config.yaml
num_hidden_layers: 9
hidden_size: 384
n_experts: 64
experts_per_token: 4
d_expert: 160
d_shared_expert: 0
hidden_act: "gelu"
moe_layers: [0, 1, 2, 3, 4, 5, 6, 7, 8]
router_score: "softmax"
normalize_top_k: false
routed_scale: 1.0
balance_loss: 0.000497
balance_bias: true
init_std_router: 0.0181
lr_router: 0.000592
vocab_size: 8192
norm: "rmsnorm"
norm_eps: 1e-05
tie_word_embeddings: true
optimizer: "adamw"
learning_rate: 0.00196
beta1: 0.9
beta2: 0.95
batch_tokens: [131072, 262144]
max_seq_len: 2048
train_tokens: 685200000
max_steps: 4039
dataset: "wikipedia_en"
Below are experts of layer 5 (counted from 0) of a mixture-of-experts language model. Rows are named router (the router's row for the expert), up (a neuron's input weights, with its number), down (a neuron's output weights, with its number) and show model dimensions 256-383. Each number is 500 + 40 x the weight over its row's rms, rounded and kept within 0 to 999. Numbers have three digits each.
After each expert's rows: "comes before" lists some tokens at least twice as common just after its tokens as in all text; "mostly gets" lists some tokens that are sent to it at least half of the time. This comes from a sample of Wikipedia text that the model never trained on. Tokens count by the router's weight.

# expert 24
router:526505518494479495497422499504500541464478573472483507426502481436540417425477448528452558423499596465488551529420541477527396456510500497474476530496465489480482456521548498532494486531491479451565467481530498529509453484492447528500527433504532561535584474519474486451485499415480562436494544462536479444493543530517457469465469519474478545553455538504506462498506420493540475511502
up0:505470412431572495450524472512444473523450494482541501556527513512533485514505420571469496569467489486448451422503573496465457531566482496514548500570496466422513507514472472494538441522468483484504489516551485460529536550478561624520544514534505508530466522408479487454532532550570530508473431481491474545479411465437523455450505464539585487551484466433507485456478494457476544522476
down0:485424469490494574507565563465538469546436530470495542577554457481506519453467468437486580442453485467522475506540522490425543521529545525558468531515440486527464525484494509544461526524506610462507497481432516567561593442499548518516553557444516548460485606520583492481584507593518498498464534451495584490494452512390463486544526465491481440504513501519558503485613488488488539501538
up1:500473479513505546544567439469466539499447520602518500533534545506436543514509523460489501470468558506509467507435439489561510506484477475547523475503498546412450466570467436479544509555462552522477453535584508530498485496553487463449522522539528439549486553412475510486559504565486529537415474535475471472487494431477502517528525460585523487476538522501497536431464549480489555520504
down1:488469514507512522549477506486447559450484520512459533537488509521567531527460556453456463456402533503476458496511456516486439509521484488472510531484546478471493505522461504472513568476460495502520547544511474488549476503534467475505436459461477445499519523429542516551526517508498483431498601494435477517488455475581458505565524483493461510494447461467511519497472464430467502521511
up2:577508481458490519494573529485496520584417453616489510448492532461492492508564490447535503387494491524476512537513483475437517531556569516473457500491549500490520491409575453432474520528498447545480465489484465435487571588516524510537398502545519443508442469538481540478510460472439555570464506534526498406470548480552461486573510459501470434544589592520497519490417471516505541567426
down2:480522496562429529494482471491395555531498493485486510484539469425497555529509481469454501516432532539519475448484465554488539464482500517504520512534526457447506415487441457576483432502487474468501453494516439492517475451467425460558509525453483503476461494501412504570474507464513504453555539528552550511512548539506429514456512467473507533501521492482457479556474500465424512475517
comes before: "0", " |", "1", "%", "2", "5"
mostly gets: "′", "%", " million", "%;", " +", " $"

# expert 28
router:541485501558424512549522501487494455422542476475552548562440526429492523452482525470452450608587555445482524391495480497486470509425515571473480542497544543573470511559492543449530525492504469508447474481509545472487435482478458466462433498497482509452488550498538469585484557518438515503494502479515500481552513526476516524442519483537505453499539503506579501522584489462474505486491
up0:515483517467497532500451546497498476543445412499482499515495424482474483473506530549457515566534500513473477534440499418518516548467478469516528468562491530547470461473599504441491477498473452497521478503487507552457492486530442493518466453475588528521500486462473554430542438532510511535458526520574518529512491494512455466492471446481555532532465534418500566425512497467531530547480
down0:490440503526533585528499569490464432490453539505487508535479509417513516570553535494576500485483542513484489540483531474584456487485432454472423522493450451426487523580525463508475556528521497495564454538522519606470537466512421464484438536441521441514449520573518489497518448554450489500437511512529540605499510518442500464491546492507426449468488430496514566455491558460374527450499
up1:525416504410563465566498469511460473521540453509524554527528530503543463499533488483499466492438508494512529496554533598511493533451508460480459511514487518522521539544543451506493478436480572504505538496480565515439485502487532501497448423512474531577492481478498451495491494550552525557471545480534448481477552528533481509580455472525434514550441499563379491547437518514490444546480
down1:559479408427526591439553473488539470476492534445486518496508448548528493541485521508596466432546499445439501487474478539502495515487525500459527475547571501463494472474494575519473522517506477492485545510488464534475591506500499477474592415517511517482476491553579487482452469444438484472516545504549426442475455526559503459491496518543458512523481505484548531583498457516561540482510
up2:541564463444464517444397532480456499527537537506526473555562424487518512480501455525510503499525473497437439510528500501544454501480463431530420553498480471482517447463479517559480431517515471536539482538547533464473520505508457527512483520504509509551457476594531493553514491477500552514515459496531479491560490500476387486445450478523505474512407503448399534575503524609534434468548
down2:526552511427570494511442495514451476453510592430465469550526489511508451474432496486561430490489522468457556461492488523509477495565540454574492526448473496442500545543563510542517504537475467443527574533515514502492499475539508510452497482528464513506477457488469576496518473467444493521481577470534443482551465540596490581502521516462530494445430450459455533593446538522547512456502
comes before: "-", "|", " •", " Party", "\n", " Kingdom"
mostly gets: "===\n", "|---|---|---|\n", " ===\n\n", "|---|---|---|---|---|\n", "===\n\n", "==\n\n"

# expert 55
router:547488513522488452433471580452512484517476468436541579444553535444540476476527534440453575541502549441490545493495497447486437477463489536468515448454463474527552468588478430541540552556535537469532533540509522552523518461500471500475447462509527496453521517544580436511422434495530524501491553487551501468487557552476460512475439505421450513582543547542459544539547452544511485477566
up0:504530473488512512459435550478483407578410534562472541573523503541502495477550551509523472481532482520517464578597488494508561532514496450574515462557489457498522542454512462470490550458532408481507492448500517478457521515426547511501509517508556537484455493474516516547510523576520552507541470417512570467481536502548542428553453509532565443504486492449472557429455515503569555533496
down0:549519528512423491499515479504541460485470459425472499559511475516438488492550508539448421565527505487524551451495512495567451462497540501545504628558534415586509468465542445527510506460625530502488485538536549476523473502495481472499431565484558509500445454503547409543492507465534517548537499459572582479594497540531555511538532421587504459496478464499538460462477546522471513468542
up1:528394492390494491484482501465545465453522448460508397535497509494490531457522470473488504507496468443556468526560579507552568564513524528565536524537524487493549541504580503533502473437459445522511583463461514495563541581403480540468551522510504513509519509491479511477488477471511531426473481530487532531454382497532566500535501556480482496555547520351556409504524480494553518482410
down1:469497498441501483485561512540472533495450437494480564464538530527506494516451468471481497424513458547524557543577498532524484400488476505500516542535397499506508562532507516486530485537511493486504523455493469461459472444512507451460491530506483533511544531536499457452511465455467561566493446530424480542518546477481565476502444495522617488496458496575492469529470547474498530509474
up2:522446486499560519497453501474426451451527472514512503478481482485482511481463469469482473492555489458478471557596499507511557491582518495497441535491513506475514576541550533540423469525497460511466564475552520504454557511542467531471495492536433487585516510490554492569504540530469437553596431459450513534489480546485543457488482589519472458461544520506550498517526521603447456513514
down2:494512458536602525537512523476501436503483458552427479460555513452425545510517444488488435556555462527404458497468546566442564498545544448497493471466541521499501457607521506450485449536534535473488589506484487494499486506541463422504489492563477539524501534495465462450478556555517511572466511587531465487547546484457438485416541518503552552468486479508467589491488497457488512424458
comes before: " |", "′", "%", ".", " |\n", "0"
mostly gets: "35", "36", "%", "32", "37", "33"

# expert 4
router:572496520460507502510453480461520522436517555502469408529542529515561562492473492505509480477472451474486464493533520451532562438517443500553445485487473519513436515508491514515514597522560502486503550524497462531510529533456559558485444500533439485493463469521553563532515506426471464477491490478514461552435442477562547458444483510485522485526528468488443508568503548534477501509461
up0:554463562491475466527461518447506556511425503457446510452483515473461488532469506536545412480523515472550511551528511509523476500468513499506489535504508425523492526532450563473472543488509515519466441504536466525490568469506491514511481529443510540449383546508493528528442521555506514484584440587469482498561562472527431514588518578546554526458512548545430509572522467431542392508558
down0:474486543460499516600511491488482469458492495624503493464486448547499476447495496533478431536453562481506523604602504530511495446533485490565542516520425566496462553498471631506498533512496485477453527518524460513464486420536521515485486506493515500499479468501521519441467500494499485519542444529462485492485511484507487484470568458462543461460479495504512502503518498502546524496492
up1:510531461497507572511483470496532450533568507465528505525503498468466535510555553455477530584511496511517528486404546466544472509476563541542528488526403532462512413448502541469569468453463503453541559509489576454520446441488518562492482488528525566499462538534531449443521434449494574534497522479536528509585528544453493492433497489493462483460506504408511539422519441449506493445462
down1:398535488515483488508452449515448517476451466449528522465457491529432505525512527540471474514526586515415538504573487523500501468424463488491539524465558550527444506545477522452498382512615563473355524497481507502536524591476429469456476550487533539419440472483467557516478535588536444490407518486434524485528534522477467529475474547511517441539486465568551541431509469511526520542480
up2:505471413490471474469486445501520443492482456479541486529467481521525544501469541466473519505462479608518480529517523497540529496564511535536542551426546490431582468547458418563524491463481447512469497481532504529523480499474503546502559515424503517555521498510528530497493508550572562506587498487439472465605490514425532559537457503538507437461482480483472471536529517495543453491564
down2:521465518481509488478418515529487497516533523472492533452545479504476432483531436503492536472543467446533518400475519454511469493519483476438507516553536531461578481519501569500450501477466519519496441503504429529503546515557450529464483482481429498495485423510455458451529446543517482568453478517478530500509477435439518555566499535521505548478558539538463480430538504501467525566524
comes before: ",", ".", " of", " in", " and", " was"
mostly gets: " him", " people", " player", " film", " school", " club"

# expert 23
router:443542433514447520495562486512537502479498545477538501536527476515424493488552425568489488452480466568536509533570466510481561437518548566487576474510448474493531533479591500501449428486483526541471464543458508453565558533548535502477527503488501480548457459520488489514509540493433516491519466459444537448540525546492500501472581518544520539553502445472588487528474493523511573474450
up0:512546590519556527525472472507533562553488487361497477438481488574554538486516476505476601529540573469509532493526526515494487595509457535550508549487481443484529454582500505526449483457492507538496485533465490521479498433491475483486502452461477460442449489539528494436432408533615476496527502550565495545469506421553533448476416549475513482500445476504500550450489449445450477462469
down0:630461511560480471505473563499466487583554503540466512477557520478457510470482543481501490504541486524438490475513470455535505488553495482512520504465518526583499461497533490513534592482509534512521411444543531524526454460532462459529492534487425548443593562527549544504538489450544529508507412510506508574514526487547510541515565466496562506536532540483461462516505526489550457450503
up1:521485505467599484444505490521518547477561497522498626527527520556498524487461523470526431592498530553482479545499531537478429529445535526484510473537519468548497463496478449462505483475496514430557445481543529564504476584442572431470511522511528474393554552416507493515503498486556457547528534586491548489485468542543490496474497453484484478528439455486506423517521491426544487453432
down1:486492468465496546468508546541508508487478530503510440594503523447498500505508530454502523460474428478556484565505550466564465506542442481560472584510475510499486520548460502517557526496532506518500539469498532565451512505521522515462473432507518492576454505514403481504511488513454561466448516478461468516518567438453509511515466526522423486421505553526551518485449476532478443523533
up2:509484508447491473517461475486477456520494532558456531535512449508448506462540513402417537548537519525479500425453557489533513477423542473427449406542490479537481443427457468534550588516498505520577506518507530539512502448490416556462454590536500542500492535489605521576536558557559504499511578539458483537470503530477489559446529518544524445539519497506505505546544553494427495486503
down2:481492490455486465555482509517468443530532498523471498544493474472507548517496464472457523500532560463535479551510568473483488522475509464534507490485510440514525510580512517543480484463533517449478515468490539576531541521539524553533476549438568518501471443451483583465433455486505560527501556496503492475490529519498518528461536430459505538493581418497524500513457453400521479528481
comes before: " ", " the", " and", " which", " a", " who"
mostly gets: "),", "\",", ",", ".,", " ,", " =\n\n"

# expert 52
router:486510477495436487492463495497595544453562534524533513446567539485525467524568452459478449500546528492544574578519539479580557484464548541469519512569576524472489541504555500473471448520500547412472440441509457484474554563548516515423478503494559438514552503531471479482501539477512482461458437570551604471497557534520517558472556545449500528551517548512555559473602449462565455522460
up1:501450481440476479504460480509527524493504497526544450470481447505603421560488492567530492463493538513464491508520544529510473459539453517521545501460474561524508528493470521514546514483427478481483532545552549458498486526491518423510456591439471544549509564545524509498510474488539474502542506540494427585489445522509466492462472473410436463536459496507553520507543518511450527480527
down1:487496528518516512498568447528482489546515548495446434488538534489488456553451516467536509507520442478459490445522496551444502555469455521547507523465496500502522532470501529573507598540494513524510560523534465523471421439546437388473546469482464526574581563526497473457546512543589435526520483548430395523490510420460528576480481515550517562519530520476506526564481551551467527534475
up2:540405477433455497506570437490510472547461454508493459481524544486520526518524548494516528514519586539528453462502546442492534594516556469499439466483593509506473494498479538524486516455551469485523473516474448487507521543533531511541517493448485442510448481481494479491571491498522471527427465380467544469520464570525483428531461502484428549540442485523413505511537529515472501461602
down2:521528551508539495470503445489535552489412499464572443444564471479519529510499465547512500535516533515508545454484498507527496527546487456463470540488570511484543512519484529518475435559492475464568425550519451451462556465495498504483478511538486527487539490489514470483490480526437453505534415498466510415494507491456422656518481487562536539514451460449501595476578500499467498494527
up3:519488543425612571530463494555551482485469567496544477509492590614456518515513482496394473467529468476477463519497476565453544612535554495540497497501558502446551517534498526499524492432495464551455552516512562467497536546485446484528532448425504586512445528513476539530474520515538435513501429476470443592491486502488418461509514528505489505523500492440521451487517489491487530480524
down3:480477479490596549478551467457541490499569515431488493494483472534506469533471408533491434514464526478440492424516461494478438482543482521543449492498509482528534492461553482481457456500473522565477570494569587509577520501465529403499483465459490496481474478542475495479529424420492494536507528559457412489508512503399553494489499516538495507462536434486486573584536532583517522472461
comes before: " the", " ", " a", " his", " its", " an"
mostly gets: " between", " from", " around", "°N", "″N", " during"

# expert 46
router:512574579475531545462507520505532538554540544434560484559553474475419532571547505532566445492507525473524475535464510504424547486493494487532481481580497501497541518490542551524456521452589523431549433492487552521522551509464514526547503465510479475484471470457437499440476527501460482474494496479478531556452478515447524478480569526510529544486532488476549426509492558487474545462462
up1:497517432559567506541501515524456505525540520507487551523521515388460461517519399489495567502587500556507516453474567497533501468538433504424533533455576498554490501503492475532446514520513508477492492474540500497453442500510576540545501513455524460468473605427558491489536598535469451511510574457485552521504486547482545572455541479520489465497549524479476514476600472438476521483510
down1:548521518518557453539524470538497471533559513544487577491498469521557541423473463548443491509524478531525475480576541472586520548458530487511429495516435421550529469507445543471436479477634543532505450495524552504497536508502520452571538524485499485480524475456479505526525481518543504556528419501481459508530478484451508505506542487475551477579521483520495447532404565502511546508411
up2:591535513468446529506466513559473474540520552428544583509535506461537459487388498437424498553547492520547428449496541540515538500481486464564499492523487480533525525522526520552542506479492466475466523439508548484477480489457496479537470561516521524545625501408468500467577549524491540452587436531437498473544546471470528416500479471460524514452503493464502448510480446517533510499503
down2:493513425548501457552391518483496537390433387435501520515490507442513509508525451490534526491445533494557424559447458413521521501597492511569489505419502438519500497472584477396516493524532546526487586490515462515476542510500481492530459522497517466457531542559488479528460509517480485453544512418483473519525561523446501464518460574556496495484463516527464502504495518484402491457514
up3:521524530476500446521471525492514490527432568541505457513488449484481512489501529451484426436454479510537484475520538443524466498581501515468532523524533465455520426523503511540527552452515532511517461513536487486463486519451455503497511543509513554503507467505476547511507515428500535491493506538515475422459457619539563545571463517553475550504476518534505523509520585498483479479561
down3:462473516546496475551468536491450503487514613513489452490485422532486457472491512493463469518532540503491589508506499497501396535516517517516503512489470430509471535447514439474556465533523526549436442506560480533479471488522460400474502543491529496511529510527487470483461605504472540548518522547533452498464560514493525511560499486567487525523523505497515469465470517443613571504443
comes before: " the", " he", " and", " but", " which", " it"
mostly gets: " where", " when", " since", "\",", " because", " although"

# expert 12
router:453476559414437527544517523502537519417523492438472442484485487571447581539468538523522533481467530518493500530460516523463506476494416527528513472457499474500441478488521500460498538547390458450508480568510514519576517518458589533488535494553544577487510540490493484506558534497509472513574472493519425554495407470503511436470493547504511463463556451459490481527441525550469548541447
up0:545455580467561495508536520473500515495476433484469455500538533519597486498491494468448539523476501500529455478480499438427490453576503496465579437508409492505465540484545513519481511543501514497472521492512469427516439483535489478519435543469488511448510535561506467501489438571502530500508517513438529477432516540469498484638465516507471560481484469538529565504451464542516498524512
down0:495395418436538570494448501496552576463530507546494525526481494486510518479458555519467390458510507548500495600491500567469470506463414512528484558519520545515539466490517458473473473499507516423485478505453489504480482511480434548522514500476480469432545430498550494481513537508491476540507469547461562510566508539482500529503514543553462470469414408533542534411453475457458500538478
up1:568408423476458516445477507448508503400524434515521461491550505499444542414496536487509438488470506496569540521448544425462452493542554548431479482538490394504486467481445445501458512490617562482516502432552588510523468525525495495465525446516501521430513465567528493441438518577521491429486503447519482521479522472484471478544537515526459534526524454446496533573513512488541514462546
down1:457455401488503574451495474516489496504433444550581534600495504469533463489535479489488425541439510504463465542495527507462501442493455511549440542486476512496547488460556521494447517463547597547549481469435559511506495502530454540467528494460517500455572434526550517522522570468520488600508421488442518496545549462504507498472536556441504454522494491521462513438473520495539427487484
up2:493437406485470531463481602380449421471480544518483513557543427519493490475513487526540392472535562488468508547428515425458511496605488465533497520461520499541544467540545443446497484497549493429488555502539553442462504428511475515505499530480439494528525448453548473525455476537540539385518427547522522501512517427458470456498560501468563488559525478462449559520584477502512545465558
down2:535532493609491440508584518510466555555527525443497463461508499485475496444430538446498531512531464514570540569495530477473478488484455542525493496491539540477509525519531497487583482477490444511522486521498427542474491435461517541506593472416537504525556502551515474531487551516533512478502474435413430553553574496447448514496466537551520508481510567587469533501515502498525551541466
comes before: ",", " and", ".", " in", " of", ".\n\n"
mostly gets: " music", " government", " band", " football", " program", " Army"

# expert 36
router:534515479551477515576477461497481501500478492443553511562511552478490526483463525501508403584538476475510500464495533499431479558433526504529552544468468490508442485509431483563575573538523532542448428530567590478433417526496487475550494459560466524512542556537534464534449506448475464458494462453447484511465524539464494527453534439458474453506529437499463497499482426418493562479531
up0:514490502421551533449495467580588537593468557502448517441492463501535509520564547525408490503434533494497455460493516464482517545522525431466484528466490498507591470502467546484546505491538499472512560444483504548547494472502504539491545482514459486429570452527512469573571462523539471515459561516450501489444561493497493537511517453464531545469512497563452471435562462528556499576564
down0:464509448518512458455507507516556527588527529520473518491471513518485491503536542523476511458446525481560557541464475566488437487580494498546534513506474411476489476490510471452498516500499497479519544504436518555570525535503497471485482493627487508476562494400553505463488477554550447531519477440442446513437524527478406431513485506491466513526467518533509492522512492513470501510504
up1:522482469524492494399565441521547508450459501471552467448568527508497494495565552507536491513503461553544537486539415507541495469499494499534531527503528557567442547473519533533545559473418468480509531481482489495421526483522480484512450546481482478449594457513540507462426575482542501542519445502540542528559559456540500507410481501501560579508499460554565538485542537400478511490432
down1:405527509488482496452514527497459503535545516481452511507517542466574539400510550439513531501506473544574550566555497530492496451594499568471469537518485519468526520622495564534472518438442511481500517547527522458487556386473469505458553516430532531525538455489475548525509512474490466508550466508531571506557494470456506472493561580514510457533515497540505443469438623480485459428450
up2:508515448441466514498496512470493436504515557449525416579481508435490482545519566459438476467451532520498507460503494528405534557525483461535487512518448455491498485491527449463523538518537504521484486473473457483558499526446575490401464488482492512511478499469499461460554488491568511468491569486547545493471554487423550533505507486560476466533462499458462531541510607543523537498506
down2:511490461515520546507505523504522497481514454585486407496402450512599471438546547495475446470454614549501480577479442450448442525482525499492483522505521514488512484456509505465547534487508519494498443444485435556563490511433523473458526495479490511453519546474513537545525448546446563461570499541543565428509489465492550509479421437507464442516528542522437488543460476507506519483511
comes before: " |", "|", "===", " |\n", ";", ")"
mostly gets: " MPC", " JPL", " %", " Votes", "|---|---|---|---|---|\n", " census"

# expert 16
router:514498420496527491490465529455448522495478498515545588462557554473578483515548574487528569563432533432484537513476491493465464471459522567505484476514487484521427509498462439469524489505476520568522461499499470541560527431473534545521547419456503508515532554480572495477451470546453535468492515449469570476462526494429462513455533488515429563467507547563518481559489461448554471444551
up0:496448456522406451503461547486467505424428543427497509539451474516401541458418497460581463420507450462500519478461465505541442512489452540517501508538513469530485486495511454416566501549488484494527484496533499467509567470480407471491493462508533483552497533502499443519576522554486596482473550533459519551485453556527520523626523490521445469515409497534584514486461539511416501497461
down0:443429539497573502457500551539561536555464531470475561477477542578533485487515508469550496501509520573454533519426442490497500486509489494582454500547517467478502516473507476484523472475564549449490430471506567483484450585488410486544458438498463533468517493457552537478522496518533528517434501483530471544472478488488502484504534443492490552459480496569498532495482530557500531600440
up1:480437504423478481554487487459516528460480459562510549462470494454489494580531461522529478519498415497525488477477474518499525478501568545511525487509467523428475484528526482476469516547456481525463568525592438524512482503476497474462497449586471563486511492486499526514559598407483504514529494489457478582520527514463495516508482549481444527493541485580540509494521509540485515547511
down1:551582519556491441528498437493540489543553484494534508538524418475492468442508523458416439541512505488465503549458519485553491571538496416481514629541509523515517476512579455534555441501506534472549507545498503499585438491435461457526425463559522493490517510505544467544529548439459541468470529455547447557458513510467484528562573461545472576538481570476459506562562516481475464566521
up2:408577458516531569534457448518490472499552470474464535469497458469546495508500457489502510557465438495458481527444487507502548487531476493493499518513538461509479394480532492478562464534433478497465530605460504527508516512493523460536503465496467494569488551489498495479546511549431477454550594479420511587440443446489546431538548536464543474565502541537445537473495523495519489456512
down2:469510505479493446492584543445485504499534475529552522501508457539537491553494532555523508466502499582510492526448474503516504478502467442504491440554549489442485476469523447583511514461524508537517489451463562529453507513452483533573437560477364434550478436508471499494417503507445559527437498500521509427545495508546521487525424452470529533421548522529457445474399484485560548507546
comes before: " |", "19", ")\n", ")", "20", "),"
mostly gets: "–present", " FW", "/km", "J", "′", "04"

# expert 60
router:500465487486457522516565485455451489521510425575437504577535427505453505519485496454538488468470460531572441462484477513415528534548462475513454478459444491503510463517505459568493576480506487535472519553580506443486503511485447516462506484475498475527493466540551531460493437539463464526549509513507493504469482541466431532544509463474467431495480448464511477474514484539455481462530
up0:568471457418493467542505588595489512480559452536471464467464517527416447504458508475529496460590456456499499437472514501504523400501483561515506529575529555548497497445470523483465498526500533515466552573533569489484566475545535484528452515522498499549477448467437486507511519513505486410490538499397512485517505439555462480447480498506521517501398526473507521497511544485524421569493
down0:401531502429447458497451472544512495500555530508475448578521539517456496582478434513474550455514529546523535505505483552406494493494520485532456505505558488489489512500481530533473552504497537450437498449487597525494611501550470583528527501426502521483495478473549540535549468421514508499538459459451477475586525464499501540401524519536509532489544474417467544509545576448475475477454
up1:552400503507533512476476486536581535510543494520475494511505479469477563538596531539506500452553517540461517374524512500507505458465541457495564500568505526540552503516507550480483541550453471495461508526501504486505462532490595534516521503467451551429479514450517467572463536452537461462576468475428504562433465495422584598514515464500451518527538505468535551507490476479543527536483
down1:538496508463404478527463491532551544445507476507494554508508401470410466502476525449471539517547480580483482452509510517587558496427529441496533432556525529630554493531564554457466576524524522519542474461478512505564482521462564509482469512493467507470494467522501480542521501523563543465522565515491521463487476501509470514520516487537525577528545448553506517508448518471457448559521
up2:533494432505518561579503462492422556451508461439555478442415453472509524473465434469480508494493501441432425515501464489486602399538478537501548536509535477409477477482479429563630532538494466490485505491506530543500503461562518357479401515461588502516479512526479452496568545512530457475495482547481545419510504459520578498513474505552537518510458520597528495550518511536505485473484
down2:463417508545517505565530436524444554533568540449527536480525502470494519468508527514524558555454476546585492482430515505489466487549433503457514519511520449432495407478500537486544474469454537554507456536509424517546484428504466450466469419484577468489503512494453477417473458540507471452544568495421525439520533501470565518427490502498428513511506431475494561574486527457456455460480
comes before: ",", " |", " (", "'s", "\n", " was"
mostly gets: "wood", " James", " Smith", " Henry", "ira", " Jones"

# expert 34
router:458450528434474433472464482444493517511528500504497468489425550472499560596538507502533467509434505507515517500468566520520476509483463514425430475537536499556526549431592514432482567461482459564529498471477471499529583505531468476496513459467508507485498498547487501463492442506495533497486450516530492529451475448545582488537463503545450546517512445442462535474482475432460474513488
up0:543521472502456470495492510483508457495469466505521453497405450470509486515512540498523467467449479472499447490493455475507442539527509418553507509417461429492534525485435498449497515476528460421555569534497494431451432460529521484505515573468501501446499432487416530549419478496461508503444492508508448464501491531423515463516572458471511508553436522486493426493496523485511507435512
down0:541499532560523509509467497442546458546497514530522510515509479511554562476509458530508423471469507527498477459480468390571493485565505569522546482480518436489492493444489461454489467490521497456523528447521447483528547539465541488564486474540500451452589546496448467572507491535475526504452530507472440556524412520547543592482523532488448501545415454530501514488425530449501439560494
up1:527512505558560535543418497484439480503489466498521527565485475522491435425514451521471484485522539566460474431464495502447526566459473473497506519536464490496488459511513506486475512469587520450479531514524581453436510566454508518588498503491493505474470539381585568508475595521481576483518496521425576478575504537420498464588506448521525427485512479506541461495490496485505478460465
down1:490579584525484526537475473457451440517432438512467494508423480572547573523556471537489500516433499501464547475505525471520533446469445507526496528566577546551473488532533493419441491485554508400492585520507607478474557508428464525518514519485491520452443413482525476463452544482574480510557482527454436480532529469435522549447558525492504450529526485514528492493503438546477410501497
up2:494423485505472518544546556529453499521497514539535499521564467526491432529511518451500493526527529488536408504495473535544544551515439490579537561489457467499503453486433445521522485559467522433459507528495489510480470503439518520444497455578582528522504477506509601515479544479438524572527530545512531494487524481522492478410484515528624524505503523527496430467454542435541468535507
down2:418521527546455521467478480493485554539562492442523493493511503550491411526479449534460534495534540472527488434500577570514571465457501494581468419523522593472495463431456440474461524519539537551516467503486573511507501522458511555512444561516514489522451523466487554505470512491423483511510501492434465545552467528509476507525405508489543450531487494514527557417509460464488430510495
comes before: " a", " the", " as", " \"", " by", " in"
mostly gets: " named", " called", " album", " known", " became", " song"

# expert 43
router:490526567508535505567456454446489549511488457496546455492421496525524492545547446558513502458491451428453549504484471464519509493432487489481429498469527553523553496462477506451466570517486438456571514505463505531497572528454504504508457534542479597500461465537475544501450488560538476490569477515539567531474455465541555539576524492525492483531495501475419539437490520452536516452455
up0:550493521528500555483547520574500553512399465481510497517516497545478502486465556475533432495497523558443486556438536494483469516517523525513508471524485552475517490487531506487496521554460545519513492463437481470476527582500484493588591532561554389543464528551543463507406465509471514532483547559507496501469436473475420455506469545444454542490481485539498490429492582606447493452400
down0:522534504526464472582450444546505406506452525563492420492494558479487526533476574443546551567577443509533583467601485451507586545449521535480456494480495525503479496561472499525464514537507523519510452535538489508553491498562489482452594565481505540476580508551508532524527568490541539470497517476472499497488491535503464504419559516487483524458490507455499543563497411502565524484517
up1:498499511385432469498512483459602471498447580439537501493464471515505483541503513519547519506460548523512406477538467487524582557429527454443585494456492503506521450603458476523459490501453555521504522469531546514514459536461566542509505527509525509547520449499560528485502500406492549517492489516550518397521433511479532453476492563417563486411538528503545514460545498427544523473480
down1:447485561499466506506399546538485519494546466475508478488510541501511474387455454486496504502567537426504474531530513488511526521466479463490441460525409548456522507508496476485504520488535535558535462477528494452551528526547526445500549464490585516529480523515500539546455490503482456546493462514464484575522584482520422521545571497508455510496537511578541470511544579484485545457513
up2:455495493514410518493492469521555523536455442405481495476508499454492448492528480505510513502587476517519497420416475425533558476480533467452556487561525509463514519428556510552451483562499451496490507535477478496517483534475540504500462525485510485468462457530491472464501493445480533454501577453557487503493487444506541523478525536485509437503514431511498553472437489525449488487536
down2:495473437568460504549491544450461522560544617430527552533546509569531456513518422523533489545501516466538527434495522536509502499467449521479493530533512552516473503479549524485517518456424536531451448554454453461476524537479442476505470529537551552544470438507565526460412491420524519481519474574486462416480464503458561568481523543475533510563524538530495520500453496529507528465469
comes before: " to", " the", " a", " in", " by", " on"
mostly gets: " been", " became", " was", " used", " being", " made"